config.toml
d_expert = 160
d_shared_expert = 128
routed_scale = 1.0
balance_bias = true
scale_expert_input = true
init_std_router = 0.0342
lr_router = 0.00191
vocab_size = 1024
norm_eps = 1e-05
tie_embeddings = "early"
optimizer = "soap_variant"
lr = 0.00914
beta2 = 0.98
batch_tokens = 65536
dataset = "wikipedia_en"
Below are experts of layer 2 (counted from 0) of a mixture-of-experts language model. Rows are named router (the router's row for the expert) and show model dimensions 0-127. Each number is 500 + 25 x the weight over its row's rms, rounded and kept within 0 to 999. Numbers have three digits each.
Before each expert's rows: a language model's description of what the expert responds to; "gets" lists some tokens that make up at least twice as much of what it gets as of all text. This comes from a sample of Wikipedia text that the model never trained on. Tokens count by the router's weight.

# expert 13
Opening parentheses, quotation marks, slashes, en dashes and plural or final s, as in "(first round)", 1930s, Devils, 2021–present.
gets: " (", "s", "\"", "es", " \"", " (19"
router:490507501484469505449526493484507495496486484482533487493471484493519511502501480502480537482497489501555526478515483536484508499514454477489520494499471492474446480487472492498507456529495483522539471466539477471498473459510486544473478477480463491464454506475510503561434495516481495468471473506474498486510463546444489518483493488486531465509490472527498518519511554491536488529481

# expert 3
Year prefixes like 201, 199, single digits in tables, numbers and coordinates, plus word-internal 'ar' as in swingarm, dollar, character.
gets: "ar", " 201", "2", "1", " 200", " 202"
router:479519545490483478502513480553483502474540473485509521503464478461497528515494470541523531499480498502524516482517498525517533504523476514461521500492484442471489523484500515471484453502482470548486471486520469465491485486540507551490477507500494500475464508510531483555455498505459466475451476480493489505546488510462484477467495497497503518507481487493453481505487534491536498559474

# expert 15
Prepositions, and, and commas after verbs or nouns, e.g. endemic to Ecuador, established in September, summoned by, Jones, on HBO.
gets: ",", " in", " to", " and", " of", " from"
router:456493546510460520504529491504507493538498493473495513501447469497537519515494494492468498475499493504528527477511482548486513486497457516462520522486519486510421496506488465516509447497504494541516462496515488486479494478527473543483485484506459459481477517515513498534461527471473503516481464482469490477500465543497518492477485484486517505484488485501450469517534546488570482518492

# expert 0
Pipe separators between cells in wiki tables of election results, climate data and gene loci, plus colons and semicolons in infobox fields.
gets: " |", ":", ";", "|", "-", ")"
router:500490510520509498506543486518478473495497501470489499494478482496528571508475452493482523496519522488544527498536481557503490467500453493487524499491493487498476510509518489477496488483485505515525448485518497470496513493506495546489476494480461495451449505480519494536418507508478481518450489492486524496524471535478503514453499511509541473507480544521463487517506537458523494556480

# expert 6
Inner syllables of proper names and foreign words after a capital, such as ra in Israel, ak in Shakti, Is in Rhode Island, em.
gets: "em", "ra", "ak", "ro", "ir", "ad"
router:471486529516485503487502490558500502480567495508506513486479477516521497530436457493463506487510497514569504482521525558516538500532487513500502503470542488495489525497504488496475447480499494509505477485518503485493497524491466547475506487526518488477490544469532461530452500493496471508474481481502485498508457483480453513473463504474532475491483515508465527503487536501562472522494

# expert 9
Suffix ed/ated/ied ending verbs before by, to or in, e.g. Assumed office, Preceded by, died, plus word-initial capitals E, O, A, S.
gets: "ed", " E", " O", " A", " S", "ated"
router:473514536529472460473493502488496492486534479474510514484484486487503534541503456494469520479502523487576525495495502556481481451527466483481526521500499469479458507508516475508479495498452492525524493497525512483507495442520521516491473480541479473498454507475510466532459504479462498500474480519490466508493472496494488489464497459460525489471491494511475496493526545460564501502477

# expert 7
Word-internal pieces like ie, e, ot, ict, er, x, and capital V, e.g. chief, committee, Victor, visitors, politician.
gets: "e", "ot", "ie", "er", "x", "r"
router:486539503482452521510506501515520486465511501502530499501471478506502526470457494521509508493520532494512554475503463525520526495497469454470495501470505521490511511455518479506498464495497522523507482493571500441475471489503511506467487464501496461495482534516523511528463499490484505489482448529443488484518463481473463492449502496488514491513481488492472500542484568479551461495494

# expert 12
Word-middle rhymes after one initial consonant, such as ell in yellow/resell, ard in Hard, orth, ow, our in journals.
gets: "ow", "ell", "ard", "ou", "ill", "he"
router:477486505505470527468511477535508488480526511539510507489435478518523524507497469538485508504493512502505495463487513512500516497507506503446539494463510460512466525516482463487493478544476502526510485494511496467461510489520483542475491514516494486468500513483492524538431516467477457480453523535472496499554473511459468484448459511451517506503481501518440507534491509491509497514480

# expert 11
Articles and quantifiers after prepositions, like the, a, two, other, one, his, especially in census text such as "from two or more races".
gets: " the", " a", "ing", " The", " an", " his"
router:465488527496472476456505504535507515452521508497519507507506482485502523513471481532474509504484488462559532473516486547528509484496489495452536500478497469503460508526495473468483465515500524550502468487556456459515485505535480494510504470514478459477489533482521487516467498504461498469469467478475503467502481493481487464450490507465532482479479493537476472510522498457545474517501

# expert 2
Middle word pieces after a capital or first letters, such as ord in Coordinates/Chordata, ec in Species, port, ity, istrict.
gets: "am", "ord", "ec", "us", "up", "ity"
router:486520518509477519507516467519490479510518533492530538495480458538500517524462472495526489468508479458511526487507482530489515464520481481463523512473483499505449512529485511522494472503486509507527458460522518478466514493545504518493538486516474495473482508461493486575451521494467444518487498496490495483532448510509502516472479512470501486476500500517434474506518560459514481514503

# expert 8
Prefix pieces starting a word after the, to or and, such as pro, re, ex, con, im in property, implement, immediate.
gets: " re", " pro", " e", " ex", " st", " con"
router:484506543491471480477504482542506501491490528501514523505486481522485525507495482503475513466464526469539520463517498529486519510504490481497527501457517452480419491493509499498465467479471503543512458483517485460458496502503517512474469493514478451510459520464542490550465506475439470495479473517483474496525516498484505485461496489458528476480461488490489473486523533475542489501498

# expert 4
Single letters c, p, f, C, P opening a word after a space or prefix, such as c in frac, p in prepare, C in Cyttaran.
gets: "c", "p", " c", " C", "C", " P"
router:476474519498502503466522460510509498483493484488513509492445487503488556524473462516523526491504488509525527494526480526494522500495468503489512488498537503513462517524489495486471459503509485531514439479500484446492469470526516574465468474500430466486479532467543498526482498513472465469499495499469481492502523516470462487483527528440527492510501522498449485519493497478497506528484

# expert 14
One-letter word starts after a space, such as w, b, r, y in range, yards, round, and pronouns he, she, mostly in sports prose.
gets: " w", " b", " r", "o", " he", " g"
router:474476530520485479490523474516513501491523523513472517483473483512491557483493482514483481487493511506522558468516506513498523510497475512464549489484500477461455506518498522512477465487458488518527474492502486447463454494495505522478495506483472456465476493503543520549449513447486470495496479527432482462521459481470505497440466484473519485472496497500469514521495510508514476505491

# expert 10
Newlines ending paragraphs, table rows and list items, section-heading == markers, and sentence-final periods before a break.
gets: "\n", ".", "==", "===", "s.", " =="
router:467493526496488503463538484487509481496498492485516536490493468476513495527478474517473527481463513506514557443544490535506517504478459478484534518499494527492482528507497486464511471520483500522501482495535485467460498476506491518458484481501472498460453523478503517538447507458487488489478497486476484509527486519452451484471507494450530437504516497500451491520512518493530470546475